python train.py --d_expert=64 --d_shared_expert=192 --hidden_act="swiglu" --routed_scale=1.5 --balance_loss=0.0162 --balance_bias=false --groups_per_token=2 --init_std_router=0.0316 --norm="rmsnorm" --norm_eps=1e-06 --train_tokens=557100000 --max_steps=5276 --dataset="wikipedia_en"
Below are experts of layer 3 (counted from 0) of a mixture-of-experts language model. Rows are named router (the router's row for the expert), down (a neuron's output weights, with its number) and show model dimensions 96-191. Each number is 128 + 24 x the weight over its row's rms, rounded and kept within 0 to 255. Numbers have three digits each.
After each expert's rows: a language model's description of what the expert responds to. This comes from a sample of Wikipedia text that the model never trained on.

# expert 42
router:150148136105135140081123141150064120150137171120106131099129138121146162147165084133144101136100124121127112146121132125193161119123161120127121118135121093142108107199111163137129129127129158136082151119173151078134152133134127106136111151103120173101151163121122068131134111127132102116
down0:153150102141102131169092071115111193135079160182151150118119143134122127139116124122132105094148126116175110092109143158102121121120099141073116114125150114103131114085118131126139127093083132158126085125156121099119097112128167147131150138122141119129136118153106138093144123097135111120
down1:144175127115090164096123123132147106170134139118130120102153150117111133128132147119125133132130181133103126105118113130116159144129097151107158108105125140146148107123114137115139119115133127101149113140114118128145118095144122160131116097146161130121144097114155136158142135150143115150
down2:144146145116152143123155132143119133114154127090142135136149102148070128140133114130113139111143145120093141149161087148122124153127144146096078147130112102141138128186152099127179169128119149136167160110138151129129146116155093161126143139133154151119091158180131135166105146105129097163
down3:142109140130108131121124109107093125128149126117093141109133139093144076132125149125117139135162162110145148095105089152152124148123118123122170145118156145115097149137156109153141134147139152129175153169120148098138132095118148136154148111091115118130127152094153129163178139113124170121
down4:079126159131127162130200121136107133140120107089107072161105120123125105150127120168103149121143132125111112103145134144171076154083184077172095151179161137170100107153125102125131107141148118116119128174131161141177165126123126112118119105117104093134095145164133138111125118126129113123
down5:116167140115129105086135112152119168115145130111129111114170132134093105131099121147138157124080119149126108138144143113166118111118180130148125108143141121107089121141159096110117123113098115147135106101126109093114114128156149117121143061133131155140116131110120120104128121126100120139
down6:105115120162133144121114149163102121096101154156093134119147123126181138135120169137111095061188104128098166097117088123130136156114116181132139120098142134124151145120101125130109080133142155111139149138129120126137153151074171127185107075124128132121053139078134150154127096143118151146
down7:137106113142083162104128124128131128116146086117195122153106134118146098141127115133152164111136093144146176118154134086135137140082133122145140143084102099099123095141098156105158097162120128144127144117159107110100117145203119125108103090119131122149103142101143131096113141136150079092
down8:083138127130110122130135133135119111135094124089146107135119134125135091067145097146135124123085135169131134106129141155147141139117143158127126118142124105127133135132119147154146126132105116126141146109115143137129152150109077132138055153105146142094115142072137104074092139143182077155
down9:163120119113120163091167099134139094103114102126112143135121121137101121106118140153148122112116122128125129159119161144135169141099099156113171135160141104131158084107135149120116126119098088119135140099103144123160131150131090164099124101132138153131115140115128145107127154122162149160
Description: Colors and medal words. Color and metal words starting names or medal entries, such as Red, Gold, Silver, Black, Green, Star.

# expert 53
router:127092172084157133151108124119178121101122105105164095139093168158147169126108079162147127140167125094135132125110124145147137128159129112136151155125145130129169121131133136142117125104151125120115104132140141112153156084135139130175135143161120097109125118099143158109121117132100117084
down0:141132146152139165123093134120114132167113158136153134088148140114131101113104187159144109130139136163083151104161151091141120124147106125120177165131124121113117142162124106106091098156146080134142096121110164152116143098137186095132130151135120137137135062166120107123151181088143052128
down1:102109112139131161174175158151129137128070116122163129098136147151151146078130100107136137093157169168129097152094139106117116119182101147146157090156168083130113144149100052159139116110128091138121140122081113121092139126131114116129145154147117079127116138131146122132135212143171112112
down2:108136126072103144096155167216083153156100122126111154145125103126122125128094110078136148130134149128067109115134143111130169146071150147124146089108116172116094084106130091154123150149146119137131135120134114127139158080120099153147112157112116150139156138091119124162143128145163111134
down3:144109133097110126149128136124133124115141108142116097111127152116130130111138107086098079124146161131135114140148096117112119097176132127118107119107172153116080136121104119099097119089117069160158150147150093144148114095101146111101121146158121122112144098118167113116125164155160124169
down4:145129126094152090114134096110081102147133141139147139144115154122118127167144144146128127091128138133170148128139143169140148132087158130133116128097173132091098133094135136071115103186120106101122142139100138144091169140122105122080110135160092121124114138113154077155104081120140130114
down5:125101165170131132111182131124107103129118108167125153134144093107123170100114136097143084091108140148086109136118115114106095121125112171094067093105121142122119119142151176115152114141125127114143164128150154105086100129178131115129143116114127126156140148157128122102136188123076128117
down6:131159142107162188127140110139147106138136103124165109106092135126162138140150114143101106148168095125158120125109117087134155130112128102117141166105081127153137149118139105120121112088084098157158101104133070103106137116109147122148164153130123131103134144167157128133149110108158136126
down7:125104120134167103117114144164090144153137159097131103115117152100106165148126157141122111114148119139124142102128132134112117150171081158088152119135128136114105129127099147144135131130149139107105131132125146121173132064133107148105142121124091143075145106140159112104121145160134090126
down8:143184177119126130126142156089142140093142088132124128171126128125131144097165129148132149141112112199145125131132123087102113132165155152123095156139103153169072154118168118138124064125139140155128143130115148115104125206117150091132100121129157133147152114134139138131109164148158113104
down9:135158127098157126155106112099096143120109140141129111128115112112114136082105143155098115120111127117105087112116100158102138145149114128092096112153161141165175123121085127124088150116151124095143121110097112128112115126161175098162158148120135138116085114089101128168136118115120126158
Description: Mid-word subword pieces. Short middle or inner pieces of words and names after an initial letter or stem, such as ed, er, oon, end, ock.

# expert 47
router:132131106116133134145105150147110160094154123126129116110084116140135135148102147113114115117090087129106119132136103111109099113117186165146116167136083090127101117110088167095142122143146116108131163129119121146143153155086147149151153144055167134154118123107135138106175119117142100138
down1:097129158102099155122156149137144119135096133125106107125167127150188124107129162109096137152139117181110167147130127132144136082137112173140126119150129171166081139138178114136134149101108146101117099150100133099116136141142116086132113173135148172147147123115141113098136127122161110166
down2:119128083103121136112112150122159122111124118199126127157125101096157119084130109118138135108114136126188157156136143154120148132156121151166130129129122120150132150079099155145151090170143131124120127115121085133106149135120097139140133167155115192136117112087137106153125100112115135188
down3:102094136124125141147168160111132133128145130127117194146138123098135114118114136126122128184126098086116140125145135111135105119133127106101141149094111133134095155123102155097075131113120116125122124135102115096111126099136127142112106089098138141149093135144129130153134127147135120111
down4:120119110120160145128101134116135156129128124143103143126145071137140115129179113117119160153130127125095129111138174129112087105125124161130100120146122159159093143107122160112134098129124172155139145108173146114082118141095105137169159129147134143098102106163160159133116164123093118133
down5:118129164121136122129127145141126076183145151145139118164082151142086192144149104163120122131114126140155131100130142120135122128129109143150140119119138114114105155168107162134140164128148110133164099125141132112136093122113105134102147105154112149094159106118121114141156146114118060132
down6:128111129129113177155113138144121174144120119123131117119097115139115097125104135120127120143116147144094138137164089172147156157161172103134121112134156148074129095162117107117046131133145119134135106154150112147145148129162100145131118141090107113111104122131131109130116129120095132143
down7:155162166166115120139136098143120123136112100153122124115117055164101110139086117176136128128119156119084147104113158161129141105101129141119129149098123111200129096082133121149141126112153120114106163069167134134097113128112112150081150139131128127123143158139130114149155125121145125149
down8:106134075111114131117090096122127151146164097126145141135099146157129145131132154117124124111134154113121118116142147131137188125153152162104123089142089105116168158153135138158126126137134102150131120133112146151180081131149117114092149149127174092127080142178097146140125163159194108138
down9:087113148122108140141106140141114144100132121081125137127134109128094132108172113126181162116155119143142133130116104109153120141085105130127148110111115109146127177137144076157154128097167088115111095138108110123151182146126134146089159097121161155135129143167168137158091146118156113212
down10:119121096111101124090135092178148136161118106159074107165115119120127128124174125098078139132157119122145129141156141108162110096147127081115151170133155148131159082090131147119129092142105144178123124142133151186126130155123126155159123146158173106115158118079096087146197112108124134110
Description: Plural noun suffixes. Plural endings split from noun stems, such as -s, -ons, -its, -ings, -ets in ribbons, points, troops.

# expert 48
router:145124112190127108147155090135126115090103142150132108140185125121103118098108144121147102117133155112111141126116173112110106083131183089104148106135135121124143139132156142154140129147168077167129141152118134144131126098095108094117152155119130094167158134088112122118129150138137115117
down0:126131133142133079127108114156143161124119124103072131098116125136128119110146157164139162117126123140137121131135111102105132135129144150133129131134179156090146080121114126102118123101142115111168118116120128124115116146126132149105127106147177078119089141140128144118173179123148125138
down1:138157155116144135115116076125152144127161110101161145135109109162184132131077143116141145144063113166146091127127147147120129111102149105100137192121070104122108123148121076108119115164112166129121111153159094127129140107143136099123121123146141156133117103136152140115142117135080089123
down2:129163110138132113124138141119151119116124107108116143128144125129136153134151094127113148138064120156147148129163119075140136116093112113128161100126109095119118138148160075113099091126090134119149165117144110144126115160114119120134101082153143184170131166076123141103138126161161124115
down3:107113074135137120137129128054112122111095121126144135121116118160108157084173132076121111119154103076133122123150133144101141138121123087184150189104117100137160111106125135153146168120182126162093162197133093159097128049124148125143131141134133118121118101109129134113087090155119119174
down4:117118112169115101137120131143141130101130125119118124119147068173140102122113133119151117072143157165110138156107125100079180134122158134119100100117085126097127103133154148113138087082095149141135139115104144083133176095126137144140124144131131148121092130105103160129142105135145110100
down5:126168107118146177148092106118133187129139137133105116142117156176149164143105097109142115106154140147116070145132143152158113137146109133109144143134098151136113115137150142124127109121156105103104185172176113144091102160159142174096157154137166153133146107162114100094097063131153118137
down6:136140119136124132099119143184090110101107119139087112143110136119153092099124149114151114116148107144107124101164108125114105120131174109158101138168158119098116126117076138111151138143126082113125072074119114141124130101158158124142087150122106127138102122132123159165130130107149135168
down7:188165124141116091181103121135147121133125097131162103092128113145116108136111101115115110115120118060089132131106113097113179103143117133146123127100076122155133099096105167093158128123152153169167119123095084111097162114120143062185098173138137124115123138122109091157148091129092077112
down8:126116091141151130085144134139126120144133148112072119101074147155079128138120120166124162155165139120096097123116146147098130138128134149127149115143119164091128136128097163152150144109165101104145167130133129130147152107174120149116113103121140118153118131077149128090139142121135142139
down9:076158118122173100110127121110136125125089120114080105142110158173150140104137134135132130124175127102141137105115139105125111121131105158141118182153117082162153152133099086142134093129115136143202136140132120135135099085152115156092093157114101156101090121138123126135141141127100087155
Description: Infobox field colons. Colons ending infobox labels such as Born:, Country:, Coordinates:, Died:, and degree numbers inside geographic coordinates like 27°.

# expert 28
router:159111125104132152103144100109156137127132072124144111084119091144131133078122123144115140117121150072150179128140127148101116126146127172132099170125113132153128117123118113116150121117115170144159075117159115123114114174142122135126089129162200171114111130136135089106135127147145120160
down0:146146139127109154136144165118137121139143120114136137113142154128139146102096122127160125087117101160125146103145125154141144133154144153123116177145109138163110097122094109121145101110140090103126207140095109120142110093090110112120106084110105113111132105142106154137089139185140110129
down1:173106108154133152138132119110123117113125157150130112145127108095162124152124102125157135110173139111113106121089129207132159125107125110137135130141078153094157119157115092120122154146120141191167172115120099104145147165143147150130124139157097127155135143140101120177095143127150155125
down2:152145121096134114085172130111125133157173078108144132097108136127103116104181125158105094152140127128144114121132123110105096120151135091130116134105169103101101172165144126131162139131104096121124148103110134127108122091158121129145129123139082119106169138129158104135102122171146182144
down3:131142107156160149110064114124164129123152100130120122139121070172151133158112103098103074125106152133119131180125100154154162073105130116095118146106124120160122139108154150160113130092162147146109074139121154074133149089101135083102138132163117101160097087139087115088121113160134087121
down4:137114132110148123144154118097175127126104109123187125124126087098130132127154156137149153125098103117102145107134131148107158119113153114105187148124126101157116137139139149134112134124092147134144129114088089161129097157158121103125086123129133096102142110145100077140096133191142129128
down5:131137111120141138123160153136131117135128144125129134068186067147104135104097070147125109109167161129100122120116105107120131141092099156124144137110122132177114154147114106124115158113115160112120165125183125143128105144163113162128135068138149129088103105080111160205144140109141146107
down6:129137115109134139070122105086124190099174115127133142135146130115126105130113127148129148138134143135111109152142070099124147174160169141130152143165117142077142141133128194129142116129144148120151115099144122128102182141140147162124144149123137152103181100124112119160168106111152087144
down7:146148163138126169141156142138157077107126121168128097124122134164132118129124103125127153150076114134150132104159115146134151145118139183145157129115142171103116154124154128135154173173125156131097126121130151096145142120080121089125151099095105138108165141140142131147121128116138112128
down8:145150123144124114116162123122104129128093134137110128105166145081099157113156134125144114129118117156127131118149142182122117118072137148124125100161106141126061137115102197113142123119105136113130089123105095141123107102131138185118120169127118115109131174073107094149111127123142142121
down9:142110143130090114124130114135146126142126083140116086115155112140092142094153109125141138171157126125082122136138130128106151100103114123158101165100073104145114133139114126140100114157075100181164145139094098129130117064155118097111115132145086110153119179110098128155082094184158118170
Description: Romance name pieces. Word-final vowel pieces and particles de, del, di in Spanish, Italian, Portuguese names and titles, e.g. "Banc|o", "Sib|i|u", "Comiss|ões".

# expert 22
router:106129168047107131128121127161108152110137162137179122154139117135136139156125152149106094121106085129156143163144110085133136154133069106137163088140136116095139134147153106093131112139119139116123094162158194100140155100139121153097099100134124155122107127099133145155107100122135110137
down0:164127143130140113092134149142137132161112112142126092120139160110136091149103104135177121136110126111115140138126155131138137132139133198159155140106130140149144064110085124111163161141140173156111095159082115117092097110123125147133161142163122108194125037137136124112147129106110105097
down1:115103114113122109160143137137092090122118131099111069156165121151150140160151124078097154159105115149127181147191140069116098143084154135131151107130083131107167092101090074115102124125157152102117120160172140097137137144147151133115118111143123091137094121125127118142151140166089161120
down2:127118090122138136155152139120093153128118093122078152116139117155136113103118117120119140115140106095149164156159162126164163125184107103146133129105127099127136144141114139127099138153124151116135095113116140096139120151156166087170094115098143085130121123154067140120151121109159136133
down3:107113147168144130157132070106118113121178155120125112125124158109139110139104098099103145145109133191133133158098130124116137095111150143145129138139108112117175174114170154110149137126109132156126131081185104123141168158146104135141110108150134136120123140179131115143167140123100167113
down4:144087159136151112094134080144108162153079116103136139135158124144172152144121162130104090149111120134101133130186112138115144113118120116103127116153152137127077130136101103086130140157110095116118128101110080144098117128117100093123120171104109117131181118121127122138119130147115114118
down5:129108127126105099149079157099118139147104115135157116097142148158138098122091143138130082141100143107140135103128139103082109112157115101117118141147164121138141168115116108127120096078126144153075093124116166129073119176121151146106104081144110116147195109110158116114128135195109121125
down6:132117120145115108134092170096102138112150080133106136152099097161116150154160127153131117143147116107163128115120095133123134125179163135147102113078149130098116106116102112157092199162124119132137122140153128069113162144132164103154148146085157150143107126128147108063106118107115154125
down7:112118153117130103118148125121130088148118113122149139114176155133163130107154134128107169160100100105133154146118136131129093133131148089109125120071193151099139134091145147095138154095167089148114159110111116120150134157100115129173122136128087069109123135118125112113124133101152084111
down8:099148120107211131101119141143149150131129097095181113146129092138124181119127126168169107097125165119166158106124132121140095166147114129114087132146178146095075156174096105108139142143110100096109080147102195154118161116157150130141125138105159117108117112143126153153124104112148106141
down9:141099151131121119144123129126110152124104117091146182090116141129114082125148137132096132117154158094155153139126158134132123112142093097120115130161134138154177097107172069165116150150117110095110141142129126134140152100111088125150124114127132158138131177130067148104159097124148131112
Description: Past-tense action verbs. Main verbs of biographical, sports and history narration after a subject or "was", e.g. played, released, served, finished, won.

# expert 6
router:125116139150132114139153130129138159124126145103115121105158116091111130105132108145159124170119154139141126146111101107133102119157135153143100057153133144131116158114174129106134112122125060148129163140154116137117117073112088144155121191119061112126151120125131161085127080122133141100
down0:146087128171118116132140122128148150120109139175139174158129124087151155130122083119157114105131148112100147141112135106135129102063121137145149150120145124148118110150132102102088146137113098163114090146115178143105122106144118140160110127088130116127133160161111148120148152104132131134
down1:143111091155127112091115162130129134123073107113163129147110110097132123101125168109138131119156115148091123123105126147170136107140169162165124143127091113107153112130128129114147135141154114086110125121155136146112157164100106126147129126127114166120106108154115124112138128070129142153
down2:128141134115105126145161097078104123172111099064129094132087164138131159136106117157125134134112138179143124168124129151118174136128125078112161150187117104150167144113136153100180107107128130132119152116147134160125105164145117137104076104144096104115165171128138099124112113098090130111
down3:149126139117109095088143117128097112096126130135157131167133130143133132121135161112077116170119124088114132125097088132154148118151178156118073128089166120112149121122141118094101117084091150104109091169087144142128118150147111084145109093130141164113156102130115123128154115114127189127
down4:140088121148081100135133163125131118139166075197106140142114178116097143133132144133123156139139105093133103126110140111138114091101118113104131157144100097050155120099149142123107129126119111161141108131101144128136114102133132127112149052118088119114102171139116073115111139147127108068
down5:095122118170131132124106127148141121154124131132108137144153152116139111130097090123147180078159134118160115116088100147105110115118115125116105158134151100161135123143139106098125113165106166167133133163095121127120095142110131131117154122108126113109115083159131124149135124101092106145
down6:155134145189090113119113104125110131147109137149133142133095187136112127161150140118129174139098130127132130109102131157134160120165112080093127120119152123134116098162164146083152107159113124116156131156138138131115155120163144119133110139145072115136144104142134115152112124134089115090
down7:148140131126129106126091084130131095109129151154125146143198133101146110151143165168115133134098152085109100089113122105144146142119139147113180124148106105192128116124145099126134151118110151132152070085138111098115098164119073133189148113089149122114117141134142134111126139131126134130
down8:152153144129133114162179087131129114104103164167111102101138133167138119135128106141135083167167147161131112160169154111093152126128142087077138127138158159142149118141115170138123132110105161105156171149126140132126116163126103108115124137123153132077114114130084104104149131156137138169
down9:104102115135126118144109097161118140165142138100140127114111101140124096131111080127113113110164115116137163107154149129162144089120119140152113164141149130184148147144152132074151168124151151159156086142099117126115141097121115163136167128117129115125104147091102136116165142123117127131
Description: Word-initial consonant pieces. Opening fragments of longer or rare words and names, often in biology or tables, such as sp(hincter), Le(hnhausen), advis(ors).

# expert 34
router:149151108109129141146166140150151114151104143119127138119120149119150082136132162169120110150161124108088140142099137112157134128106117080128087094153121167150139129138123141145172141172124074118140150099129110118177151139122122135153093103132127125101122139156126108108136128135109131163
down0:129122169105126130139104132184120157130134169113108129140115101116154123143121098108128176121127122140122151114098083153101117086136131112118178128135148105130122105146128115142103113091107121099123110122133097126109114189137107165113153115108124088119146143097121126110133153153132137133
down1:132130139140122145121131154099131083126158082142167128142118157096123161139124138109116180142154140142133151087135133135129150079115092131111100133115147126132123131117110078110145116149170093084151097122137129139114107091100108152098139076102146142141119104156160108145091137101098182079
down2:122097097123113149114127157099149178171140121074164133120109088118129118155138151147154171082109152140090163137110138131121114132109106123170131123090124132127135113124143092115093108133106132160176111148124164136144160110110139129113120139161104113084138145138129154118132134158133111130
down3:156157143118099101115113136162149081140111131130125118064127097117105135118166134163089144136090097130088157174140130139122132105162089112136107134130093160104152084088136151120142141132147166145114169158132171138178147133138144107155125132130124086159125131097091146162145140165137092172
down4:123114141144107143147173171148131123143107125129170121117159135097156097118119104152136162123123109136146156114114111141152104141117136095149126091088137112157119144114122111123137146143160123114132093119115179168168197138092083120135091126132075117111082120088143116157113153133073152100
down5:108118123084138136080085143111121115095125090132146099086140144144149112101112141119136138137127067101099165150159153128116096133152110173117099119127122104135187120114121151158120144110164109084137081108115110129143135141119118139153090147156163120121103151168120127115142097152135121125
down6:108130127151116148136135118115109144105101145147155132144121137136157153198152110109114155114100141142125118152139116132122095129123138114098123135114140130098143123053132109116161125139129109154143112099157141133113150110131102124087081140152156143134157159188152111112111126140131151135
down7:109139119116127073168135090121085114151104120092115139145132127120139134103099129114161110137130181144119130161080101104140152139152134125112121145176116133110128126146126144129156109148097160117097132128099163127136107092140145135071128125073173113097151136098117119055157129165136114163
down8:098100123147160129127132143146114174091154070129115188162110135141126129152106133080115102158135116125143169136115117107118138073149130108107132144151147122111148149114101111131122186160133162145113100132133123158092109127138144135145126143124141116112133106149166130129149143130115148151
down9:108102122115141108088138127142107134129117092162107156106149116125128119122134169161081122116134142121131134141133118112121100108153121087112161113121135111121161171133117138080074134104104151101152109153103110178099183136135156111124130113101095184105118133145099135150136124137082125116
Description: Capital name initials. Single capital letters or short capital pieces starting a split proper name, often surnames and taxa, e.g. "G|iedrys", "P|ilmatueia", "S|phingomonas".

# expert 26
router:123143125097100119088144108146087125133129173104153129134168120126142155097108118118139153146117179131091072172153148112127148137117128166135168104125142122113108123089138126134113111148129126112101106171100136157151124177156144129132121126160133113074146108157153161113146124131155145124
down0:082116171124070125134120136140121131127146100140151175095150087163115141095129130097127145085148099106135122145130115151132150152156112107126146095136134113107160121138165138168126121144120106127104138123075104138121111137125111090066143114180153119143107118094140148112136106133152129149
down1:138128119140113082111114117134096118152177125170133149148109146167124154104143108146116134183114132134096148126103068120136147109150095111126096098161119135135132124138103125093160124151126073179142166142147126100080134138162100137138135118108113133130122141147114126091130173183157103108
down2:121169164135132118142133150136124121136198138147134121119129139102106130128130098130109195168146157115142127143120147148123107085109095130122135096134156123114100159109133093107103115058111093140157109124154130107112129127104134085104154129126160121131141118094143100139150140148108103102
down3:116105131105133165122135096116100140107134120155138119134116073130144109162165093138152105135133142147143121125122127106114101132120110108129120097153132152100093157087138150125143116101136144105148189145108100143133117165132142137107126154164137149133157128117154094155139117171187120095
down4:117120125165079189115105106147195114091098091115100128090163147150189111128112129099102116098104099196143131141124081106120150095160166148108123153156099096130122131133118128142147172112140133131148153140154121142157100079138104120134093128107083141110121207127163122135141117097148186138
down5:144104113133149064081147136153138117110145107149121162116140123111143125066129118186154131105151118136103153106168113092125137155109100121091100085121126167115140134161134094126159144111107111160077157086143113134110132146138112143126108132136154134080168105113148096072136138107162122182
down6:150110131156082144159167146118149112134104124134115123120134116143170160166139151111172115133157099148107109096143126138136136164122119116121114108126173068111123117148140106141137087122154119157122091171120101107153182177101173159130153146099129131191139107136138127128134114129140090142
down7:127123123161132127073143106150115117107143135117126130139122188145139122116167135138172139159085154168106109113107145185117125100160153151100128134130108135141127153163115092134120129120119130129136140102125121139102112141122112114111130141078159139162130149074117151119157122119171130135
down8:147094084115126129101110131140163148088175138091134145145113107144123152087141115143095127132147124106136159096147146124141100109118065085142125118148148134166091130111107121129102163123115141154124134145132143077151166156152175114145123152149180176166088096137136147148078126131120108104
down9:146118113148145142106113132128113122149122147109136097120145136158134136166121131061118120129136117156090109109121108153133135092123148164147162119112108139156103150114155173134136096161134130079121135121125107172087133138171123119137139158108113064151111154154140119116155124140172162119
Description: Years and birth dates. Year digits and date ranges inside parentheses or tables, especially after (born, such as (1935, 1965–66, 193 of 1931.

# expert 10
router:132134119150127133132105116132140132130158113093116142131117121170156147126139135135149139090167137098141157164165124150133122161145135125108140116132140137140120107110125206113104115115153194123137111108092190126124118125096127095077111105142100133122194118097161123116130131147140160097
down0:131134102104129113125142102103148112147125142112120125105107112114092108176127132087129142115105175114148119125118084173098128158113182147134130088151156120101138125089152125137056139140123107128101135113126171116098098087096135115150105130178137095175129088110164114137113111121100103167
down1:138113121172146143111144107171134098108160069082105131165113142121114160135140159106120146178138116131112125107069079125137167120102172129121122080128164118121136114157127111125115134120104163132134073148092121111130148133113131125157134130135118126160119118074105174159117130108112124086
down2:096065123091160128143108173086108126147114132114126119149166151143129137123115141103110118083164152160108115114183112115124096144096141094127138117173112136123116090081121118134089102112134127094158148146056107116142147110126098164123109145119133135123135114146141143130101112151153144136
down3:121122120178134133149115127149134141108139104101129161140077149134153165131135123121150191110135121122139129148161103132135150133097182075116173117091073139145121149108128172135133123127120163145132095113122132119157137130164150145170095132162111144123142131121138133103117123132164149140
down4:133102110063077114165069110130120118122112116111141146135154138155118103130135135100090191143100097140141131141071119147170109129180166142172150118123088130153132149126126112148089133129175142172096120116123135133166114158113145138131145150111104133141139124095126105108103099145099151160
down5:119099063207088098110109076115133154134104123107151160128183095142150139148078152105146157152121124127161103152133129136147116128096102122158133112099119172140132121109122126123130131110119189160139123134126132120147135118118100139100149134131110126092116117126139117127121154145136131140
down6:149110123120118174130147129146111092099157164127096128118110111143104136096136129136153149153152115095131151127116113105149151119093114135156070142079125186089085109139125118133122100121153082122118107093128136131137146121156095123121127156104138151114088132136110084139097118050114147136
down7:063134124117127091125091100108181101132123146113117130161126110135124138144149142149102148118118090162156133117160145116112130123152179146179171129152110121069143103140163113116132089074126133113056114158181115148114075117109182069103171168182118118102121160111144153108108102127141148169
down8:133126167119153149134119123151136119143117136118124142102128139152088157159117098101161149105135098096118139126127116137100091109174172178107123154122137118098152105095148117092123115116142133156117132160152167129134093074140102159159128147133116179109111114102164146162126131124137139136
down9:077153156122125146095132105131109095150143144124126172132184134116115136128102149093098066147117113114109155130127148130118113099115145163142113082156113124114127135141130135166085186121118142079116151130130142137092126132092101114097154100090116132090127108095130151157107112106146086174
Description: Lowercase word-initial letters. Single lowercase letters or short pieces starting a split word after "the", "a", "and", e.g. "r|ites", "f|rankly", "sl|oped".

# expert 20
router:132145136092106150132143141137094074138135122150117125133119131117116106084119147147115141153140186112159154085115100140133138158128114107113113152140121064151180144112125133168157127141149113140128143098169149174128099116118129110125104154101099174123096132156122150110117144119153165145
down0:125098154126163135126131114150153132104111166096122164108151116155140125143143124149126150126104104124137165134128135125107107119124117152104138102116094114151122157133138091103150099135131156106117106074053131106164160131143146113100092156170171103108120141108112105166126117147124144172
down1:119189099117115120096102124150118158169134122145074113111156118109114079169138130161103110120134132109118125113131118151141161115130143128134161107131181112101098130107136137083121141144090122118151126125139071167125094129103120136119105121113106175157124159160131118137111150143093146130
down2:132088129123158131118146163156136109102155128132125096082146135153124130078094117139139107132144051153092130095131111172127138126162085131108162087134111120098139145099127078151086117135119134151138123144123131124136149116105107147158155159107119113121115100070085164117106152122097134130
down3:098164107131154138120117141125151133159067085142150164130145135104123115110138171097103091146124117115117099115071137151110129089127122140126142146146122138104143115124139139134131145129113133117109125136109124112134132132156139150069148156176128082100109099122137166105123090165125112120
down4:150183169127118115074105114139110155175142139120123124146186116128145128146154123134135128096115110109110142130151148151127145110139135079124132150152095136125144144129130100134114173143115121163116133113113094114114092149124126166095101134164091137112125105151128140143148146163161168162
down5:126151117108100110102109144091118130124156108107110155122100110101135117141105173098134118129118136135113124136138131115108144121109111125143107173097120072134115168122113153126138138142093128126120137122154137149120112113117110092134129105133113089139122143122148131077154133155132121123
down6:126094180137102192144115112117114145138138109127141116138113130171092118138104115169106116076112165127134121137129113101119107121129189142144131124117099129135123118147144169146133136132126083143137123147148137109134125106174100173139117113114073101104130124140133164148114123115110145121
down7:139177142143170128123129117149107126110119093133120154086111095129147117134125095171128159162152161175148093122132096138129119140178167125129076134183162121135139121111131168112149131105111103176109121133123099150145117150107138145097105114092119101125156123143132122097151123144113128095
down8:108117119175137125097170128149098132081135151148107127106127132118150084125116097114148075140147145123060108160118109142123154150130133098129108160085109105096097122098119107177077134139161094119126145111119104151152114158106107118138145123144146129183095107119158151119106142077153102117
down9:135118118139090102104117159165131135130118162165154153152138155139143120119161133124078105159097126066169112152133166120157138134134126130156133123136080112139191164131131089148160108105131104092082115086146153131122127158101113125107121120149139108149160126117133166156081127163133094116
Description: Indefinite article a. The article a or A and similar determiners starting a noun phrase, such as a win, a seat, another, new.

# expert 44
router:112140129134131111129149135117096095085111070112095141093138121105166156132131114103117137142116097088158112159105144087162127085138133112162123156165133159126121137107140122099163105172149121133119119164157117174141171117129048122093171124105107107100148125136111094104132116134070147098
down0:130133130095108147158128128113106119123110104097106127093126100146124110146121169142152136163127134159157103152126145094138105100133150133107146160115166131138109076111107122141145101129143168112098130128157111131073137124153107141113147175134157116082163144123128135139129129150091113172
down1:175098133132110134106119109153133133111131159109143073126122123134113153124143112146144120169155156118152138109176103155113070090102174119169115134152123135129138127092155166140127149160129168129144154137137170103115097131092155145108123101144085173119100144121111143129150164115104157134
down2:077113100142169141122104129120135100127121116103152118126135096130097101134119088123128137109135155165113143103158143105123145110079135084109115139100103163128120163135099130114155130134177125110137124119165111079132125143143130084135127160107111112105112165144118142088121123107108130138
down3:110178144117114131152133128132162151177076135128143116127118154136126166142158154131172115129132096140167098133128114174102135147141185115128099141137118176117098107144074136133091138145126107113092159098137127180116086144157148114101124144118126133121145121128128128138127124102128131156
down4:179117104145161119102116096132111148122106126113151146112137102113141149105136139150098149112127112119105117127126145105134139121151122149147122126110111139125116107085130120135146138140116111128087118123112140110133141140100135089131123088124094128129123166154165095170118079149122150086
down5:141117108107125158119146115097113119161125145099107167147098116150140120141141140134077140163112131137100068075118106126149152121129130125111157160115122104113132112145101156100158142115109119125156125157090142117125158101151101165154134094087177154088092178123125163142137089152150135118
down6:161152077176114102129173101143120166097155165143112139085135154101157124103124141135126138123124132151140148108099099166134124095131101178077119130160171137163128189143111093107122151147098135095091131105147144133103125117121128128106092157140123125152072095091149161134126139122117096103
down7:116117114123155109126165111125108153136088146079099106092135150119143108068154136123161128121159157156171170178121145127137094149118154140066139169142157103128104125114076109137154130114155159149091130150146111148121134103086137142120145090134088142176138124135099136090096138131144135150
down8:149142182135132113134111108156110137112119127125149146155142132122118133144133106094107108153129114170121134135128102125147143098108125093130117135115113167066121165139096141166150134150105147118114132158127173098105136095136134175128146107156121123123179121084119115150136137110125145111
down9:134139180113144125139143156162128124104102169158104114103125126105149110149139118118104171126143091172138112131134155166098140100131128111105091074124138118198134107154133100115146096130153126086163116109115158152093128108148121154144114098139135153149120125113067122121139149137135158130
Description: Titles and office words. Office and rank words in names of positions and bodies, such as President, Prime Minister, Chief, General, Secretary, plus List and Top.